config = dict(
    d_shared_expert=64,
    moe_layers=[2, 3, 4, 5, 6, 7, 8, 9],
    balance_bias=False,
    init_std_router=0.0368,
    lr_router=0.000916,
    n_head=4,
    norm_place='pre',
    positions='rope',
    init_std_o=0.0527,
    init_std_up=0.0607,
    schedule='wsd',
    doc_mask=True,
)
Below are experts of layer 3 (counted from 0) of a mixture-of-experts language model. Rows are named router (the router's row for the expert), gate (a neuron's input weights, with its number), up (a neuron's input weights, with its number), down (a neuron's output weights, with its number) and show model dimensions 0-127. Each number is 128 + 24 x the weight over its row's rms, rounded and kept within 0 to 255.
Before each expert's rows: "comes after" lists some tokens at least twice as common just before its tokens as in all text; "gets" lists some tokens that make up at least twice as much of what it gets as of all text. This comes from a sample of Wikipedia text that the model never trained on. Tokens count by the router's weight.

# expert 15
comes after: " |", " the", " of", "h", "a", " and"
gets: " ", " (", " s", " S", " l", " f"
router [118 123 111 183 129 133 154 129 101 139 134 129 124 133 134 152 147 114 158 113 168 133 140 100 149 162 140 121 169 113 157 156 137 131 157 124 132 125 135 120 131 121 157  37 140 116 166 142 104 147 136 124 153 122 151 110 151  64 118  97 113 132 138 131 154 132  74 134 104 158 110 179 109 109  87 114 115 104 147 108 139 116 104 145 124 111 145 141 109 145 115 134 164 122 152 122 117 105 129 153 140 147 130 156  94  98 176 113 146 129 107  96  84 151 159 109  76 119 133 154 119 101 153 123 129 140 156 175]
gate0 [104 130 120 130 147 126 166 102 143 132 113  79 121 113  74 106 101 124 104 151 110 103 143 126 178  97 113 115 151  84 135 132 116 133 148 136 128  99 126 132 101 142 127 143 119 115 111 115 106 129 103 109 157 130 136 149 141 117 134 151 113 172  90  91 173 138 114 111 175 177 159 127  80 152 110 154  92 118 167 101 140 168 136 138 103 135 160 114 100 153 140 157 177  87 141 137  76 145 121 114 141 130 146 160 104 125 128 137 174 117  88 133 151 155 140 164 149 112 132  95 154 125 109 131 131 165 131 129]
up0 [ 84 122  74 113 106 114 102 100 117  96 123 111 152 151 135 146 141 156 175 142 133 144 128 166 155 127 175  87 149  99 175 118 163 123 120 133 137 107 155 153 130  84 154  85 102 128 139 117 172  82 146 173 135 161 105 110 100 174 107 135 147 103 126 119 100  88 111 136  84 140 120  82 140 109 141 118 119 133 111 166 130 139 111  99 147 105 135 105 158 117 116 116 157 154 100 123 136 135 133 156  98 133 135 145 142 133 129 167 157 156 128  92 124 144  85 138 132 161 117 119  96  94 117 124 122 113 129 130]
down0 [161 120 141 183 142 114 134 178 111 128  79 143  90 136 124  91 105 146 130 126 153 107 135 145 105 103 104 167 106 126 124 154 157 127 138 138 146 144 130  98  76 163  91 128 158 133 105 154 109 125 159 110 138 152 154 163 173  98 167 122 126 120 111  71 109 120 120 105 175 138 140 128 148 150 108 161 108 138 110 111  95 126 168 129 121 128 124 138 106 129 130 156 183  92 153 134  91 128 135 130 151 129 176 167  89 127 128 108 128 105 100 145 135 145 172 139 117 125 126 140 141 152 166 153 151 137 131 145]
gate1 [ 89 101 110  84 134 121 132 113 140 101 117 154 173 174 118 105 115 154 132 132 161 102 161 119 133 131 133  93 138 148  99 145  91 129  99  94  99 145 149 116 116 153 154 162 135 191  78 160 107 110 141 143 104 111  97 128 141 163 136 153 115  91 105 126 102 136 190 115 146 126 126 127 104 151 139 120 150 140 170  91 134 117 112 129 106 133 116 130 137 131 134 175 106 128 149 113 121  68 107 130 181 111 161 159 121 139 130 120 124 172 160 166 140 119 140 103 122 139 152 130 131 116 128 111 101 115 112 166]
up1 [ 98 119 139  90 165  93 180 121 153  99 126  99 151  71 133  75 125 170 109 129 112 149 142 132 143 149 101 146 131 136 127 114 122 112 149 106 125 135 105 136 140 124 108 161  70 152 132  81  97 138 159  88 125 140 126 117 175 103 120 111 140 156 111 127 139 100 114  84 147 141 116 134 142 117 116 148 126 120 135 119 113 137 123 115  99  89 161 177 142 128 130 116  99  85 155 109 118  98 155 136 115 113 133  90 104 143  98 121 115  81 154 151 149 149 144 111 132 182 112 155 100 130 161 126 128  88 117 100]
down1 [106 133 127 137 112 123 118  95 146 118 135 125 183 146 103  68 117 108 163 157 129 138 137 182 114 141  90  89 119 147 153 100 149 108 129 100 105 133 119 122 130 133 114 113 123 130 115 168 133  69 104 150 110  99 107 103 139 141 170 105 152 150 116  98 124 117 110 123 164 103 170  80 105 167 165 144 104 129 117  87 125 110 110 130  87 124 147 136 138 137 184 155 110 134 118 185 122 109 111 139 155 127 115 143 130 119 149 139 123 103 141 192 115  92 151 130 123 154 163 137 147 138 135 115 139 118 108 148]
gate2 [107 113  92 125  74 134 133 103 117 167 105 136 136  96 102 140 159 146 139 178  99 167 144 132 173 106 138 115 115 118 135 104  99 152 178 120 111 198 125 163  89 147 143  92 117 182 163 145 117 138 107 114 158  90 119 121 130 107 107 131 130 146 139  88 143 111 102 128 144 141 113 135 119 121 122 116 168 134 146 116 171 138 137 170 141 100 145 119 116 151 123 100 110 109 154 157 131 110 151 114 130 143 102 118 133  98 169 132 189 114 129 103 112 106 126  98 131 113 147 125 130 133 113 103 105  80 132 101]
up2 [137 107  85 122 138 148 167 147 155 102 104 123 105 159 118 136 133 132  95 155 101 135 130 110 194 103 127 173 118 143 136  84 121 155 150 107 133 136 110 100 133 125 106 132 119 146 132 113 117 139 164  82 173 139 112 149 145 158 131 122 150 173 126  78 138 128 132 140  72 131  96 143 164  73  97 179 120 148 115 106 150 137 103 123 136 117 127 172 124 126 127 154 127  90 107 142 121 102 165 133 132 104 143  76 113 103 131 102 112 128  71 142 103 142 131  98 139 119 125 120  97 132 153 134 140  92 129 148]
down2 [158 161 125 155 129 120 157 128 106 122 123 125 143  88 164 126 100 126 125 131 151 148  82 132 102 135 167  74 145 151 119 136 138 106 118 176 100  86 140 176 102 118  90 132 152 122 105 122 128 147 123 152 140 122 155 124 138 105 132 159 119 105 131 175 118 161 152 120 153 149 151 107  94 118 114 127  78 127 159 136  80 165 181 118 130 104  85  82 147 120 171 175 141 146 126 150 114 136  92 144  88 137 138 165 142 133 104 118 116 112 150 130 153 137 122 122 142 121  88  94 141 148  92 147 112 134 116 113]
gate3 [158 121 120 158 134  92 118  93  87 119 137 105 142 124 141 111 169  97 108 118  78 104 171 135 151 152 107 134 138 115 125 125 169 144 135 147 138 117 149 116 156 167 120 113 130 118 147 118 148 137 142 167 116 146 148 114 175 107 131 147 172 120 163 131 151 152 122 165 146 179 125 173 108 130 115 115 147  93 142 119 141 146 127 117 120 188 132 113  84 121 116 129 123 145 128 156 104 140 147 122 150 108 147 101 123  98  90 113  78 141 158 157 101 148 144 141 105 138 162  87 122 113 158 115 183  87  99 148]
up3 [ 98 115 152 149 129 123 131 142 126 167 147  99 188 129 140 138  83 117 160 103 119 142 116 128 123 104 154 126 110 127 107 141 113 141 113 157  98 128 155 140  75 137 150 161 136 104 139 132  97 119  59 152 138 125 161 111 149 129 122 154 147 140 140 135 138 101 105 146 105 107  62 153 111 127 138 119 170 134 134 137 142  71 147 119 158 126 180 120  97 113  91 137  95 142 112  99 126 151 108 118 155 128 106 119 155 175 123 124 112 171 163 104 127 106 118 129  95 128 132 106 151  97  85 125 116 157 110  88]
down3 [159 131  99 131 145  76 108 117 116  94 141 104 108 116 145 103 127 165 144 106 121 116 139 152  79 125  99 134 131 148 143 120 147  82 144  96 119 124 166 112 140 147 149 166 127 101 114 137 119 108  84 140 137 105 135 114 120 130 113  99 130 169 143 124 145  99 140 146 140 146 101 118 113 136 143 126 134 135 134 109 143 115 155 130 136  83 144  84 130 115 124 147 119 199 147 127 113 157 121  65 124 142 152  93 152 173  95 126 116 106 110 164 137 119 106  81 148  90 117 168 133 151 109 193 136  81 108 129]
gate4 [116 142 165 119 102 134 151 117 151 157 127  73 145 123 105 114 161 128 138 145 117 101 130 124 151  98 148 146 127 124 119 132 143 105 126 144 120 131 146 148 110 164 145 145 133  75 153 131 109 138 157 121 118 101 144 152  88 145 136 130  96 145 114 121 171 139  88 148 154 104  98 162 136 143 157 156 174 131  87 146  97 136 118 172 117 122 149 104 127 141 114 159 130 157 126 102 161 163 166 195 117 136 118 174 157 112 128 125 110 128  99 105 112 152 107  96 126 111 140  78 163 146 104  92 135 127 190 117]
up4 [ 81 140 104 131 146 137 104 120 101  84 121 162 156 132 144 106  99 126  90  95  90 109 141 106  94 101 145 121 162 131 159 149 123 107 119 141 141 139 160 117 128 124 150 141 120 161 176 152 123 122  97 138 144 133 161 128  95 126 129 125 122  78 143 180 125 172  82 151 137 180 150 177 113 141  88 128 117 142 128  99 157 122 102 154 149 133 118 116 174 162 166 123 124 121 142 113 147  87 158 115 132 109 139 166 128 115 143  96 101 147 142 133 127 169 101 147 135 153 131 147 140 128  90  80 137 133 109 110]
down4 [148 103 162 191 138 110 152 123 150 164 122 130 122 138 120 147 140 106 167 155 166 125  94 142 160 148 120  97 120 134 136 133 104 155 150  96 123  92  99 138  92 148 122 124 166 117  91  89 134 128 140 113 123 124 123 127 153 162  94 100 125 162 125 120 126 145 140 160 145 117 147  71 148 102 151 149 108 129 138 162 153 113 158 129 103 120 140 157 104 130 115 135  88 111 170 152 116 134  90 112 149 172 133  97 123 132  71 129 134 154 171 120  72  98 142 112 125 106 129 149 138 111 175 140 133 142  96 156]
gate5 [ 91 149 137 145 153 136 104 131 103 137 100 107 119 136 147 111 127 131 167 132  97 117 109 115 152 116 124 136 112 108 161 124 108 147 106 104 151 125 106 123 123 154 131 118  86 111 143 132 120  99 152 191 106 136 119 168 100 138 133 140  82 149  90 116  96 132 123 155 138 135 108 112  68 160 143 186 150 119 166 120 108  94 139  92  99 110 106 140 161  81 124 121 140 151 103 104 161 126 111  83 100 128 148 122 151 134 106 183  94 161 127  99  99 129 135 153  70 114 102 119 101 106 134 134 109 135 133 155]
up5 [ 88 137  48 150 144 113 115 143 105 102 145 115 160 118 182 141 178 134 110 121 157 104 111 115 116 124 152 118 126 131 134 123  92 164 155 125 121 124 127 134 123  88 102 121 136 145 145 102 121 116 109 133 117 103 129  78  83 142 101 144 167  93 165 146 134 119 147 116 105 114 159 149 177 119 100 108 143 132 104 102 124 108 148 141 138  66 151 138 138 125 111 148 109  80 114 128 103 111 137 167 149 163 136 123  71 161 112 159 136  88 152 118 118 133 109 155 152 122 130 108 122 141 132 138  85 115 133 147]
down5 [150 129 184 157 165 134  88 132 128 130 116 101  86 160 102 118  77 169 132 103 104 155 121 156 140  97 135 123 135 127 117 145 140 131 100 123 129 131 120 119 160 166 162 107  91 105 126 141 136 109 139 122 152 158  96 135 150 140 106 138 135 172  93 104 124  88 105 156 130 139 118  91 118 140 137 156 136 118 176 153 153 136 113 122 113 178  85 112 164 128 139 154 143 160 120 120 124 121 151 110 115  84 113 100 185 127 161  85  94 122 144 145 142 122 120 166 123 121 118 146 186  89 115 130 132 125 110 129]
gate6 [112 103 132 117 124 146 101 149 121  88 147 138 122 131 176 127 108  74 142 149 103 113 139 160 108 139 113 118 124 149 126  74 125 151 104 118 120  89 142 155 162 129 112 123 113 106 150  81 128 126 147 130 148 125 135 162 169 124 124  45  94 124 171 153 136 143 134 105 134 113 112 149 157 136 127  92 114 111 118 135 182 111  97 143 113 191 121 120 146 122 120 176 146 133 132 127 170 131 122  98 125 141 118 149 101 126 139 112 129 145 107 137 120 122 128 100  76 140 125 149 106 162 183 182 136 136 135 137]
up6 [123  91 133 143 173  97 152  71 149 133 104 127 117 149 142 130 110 155 143 140 120 113  86  82 153 145  88  95 145 114 152 114 123 166 149 111 144 172 132 122 126 161 107 135 120 139 123 143 131 128 147 150  72 156 111 116 100 107 156 106 118 102 141 112  99 115  94 136 101 164 145 145 134  77 143 126 141 149  99 132 119 101 109 114  64  92 161 126  95  79  93 124 147 136 152 146 138 131 100  98 115 124 122 116 117 186 131 132 127 123 128 134 151 133 125 142 197 139 107 117 106 120 125 137 110  90 138 128]
down6 [135 137 140 138 148 121 103 111 137 101 127 144 108 169 115  99  92 102 173 151 120 119 142 152  94 101 158 143 120 175 131 102 121 148 126 132 143 124 173 142 120 149 147 128 123 115 132 127 137 105 149 141 188 133 121 199 127 139 127 125  88 135 113 136 112 100 107 106 102 108 135 101 181 154  90 126 107 114 111 160 155 122 124 132 131 137 121 108 131 120  99 104 149 115  96  82  95 116 124 139 155  99 127 127 166 100 101 140 137 160  97 123  93 136  69  96 103  99 170 163 108 104 135 170 139 127 161 153]
gate7 [149 139 122 160 135 133 109  50 105 109 147 117 130 141 130 147 143 119 102 132 120 173 146 157 155 124 144 110 128 150 152 155 141 107 116 130 134 119 102 130 126  94 109 160 105 160 121 134  82 124 149 103  54 107  98 106 108  90 115 119 141  69 143 167 100 142 113 190 108 152  83 147  90 146 122 129 136 140 109 129 139 134 108 160  96 153 106  91 145 128 133 113 129 131  97 106 154  97 148 158 126 120 114 131 119 154 150 118 135 103 159 170 122  98 145 126 127 133 118 109 144 100 144 151 157 165 125  99]
up7 [ 75 128 146 158 162 152 148 125 113  96  98  93 128 106 167 112 115 150  98 142 126  97 113 175 126 141 122 151 135 129 118 114 107 141  97 118 113 133 140 138 131 175 103 146 157  84 110 176 143  99 124 147 161 146 160 115 146 107 144 105 124 131 125 118 123 176 107 125 122 110 108 119 125 175 160 112 142 162  89 120 147 144 135 122 140 127 136 121  89  93 132 138 136 133 126 136  75 114 111  80 143  96 116 114  99 165 149  84 146 139 127 172 117 136 103 129 107  94 119 127  94 152 109 167 125 105 120 195]
down7 [104 141 136 133 160 128  92 156 105  97 144 120 140 133 196 130 105 139  84 148 122 123  97 143 124 180 110 107 107 191 130 147 140 120 145 129 122 108 131 130 107 127  76 168 156 121 121 134 142  85 160 125 134 109 116  94 117 161 145 138 131 110 174 132 152 154 111 140  92 119 128 117 117 116 187 127 154 124  67 154 115 110 158 114 129 171 119  97 135 127 127 102 153 145 109 150  91 100 102 102 132 162 127 140  76 130 128 140 126 111 126 164 111 155 142 110 157  93 128 141 135 172 147 140 124 105 138 107]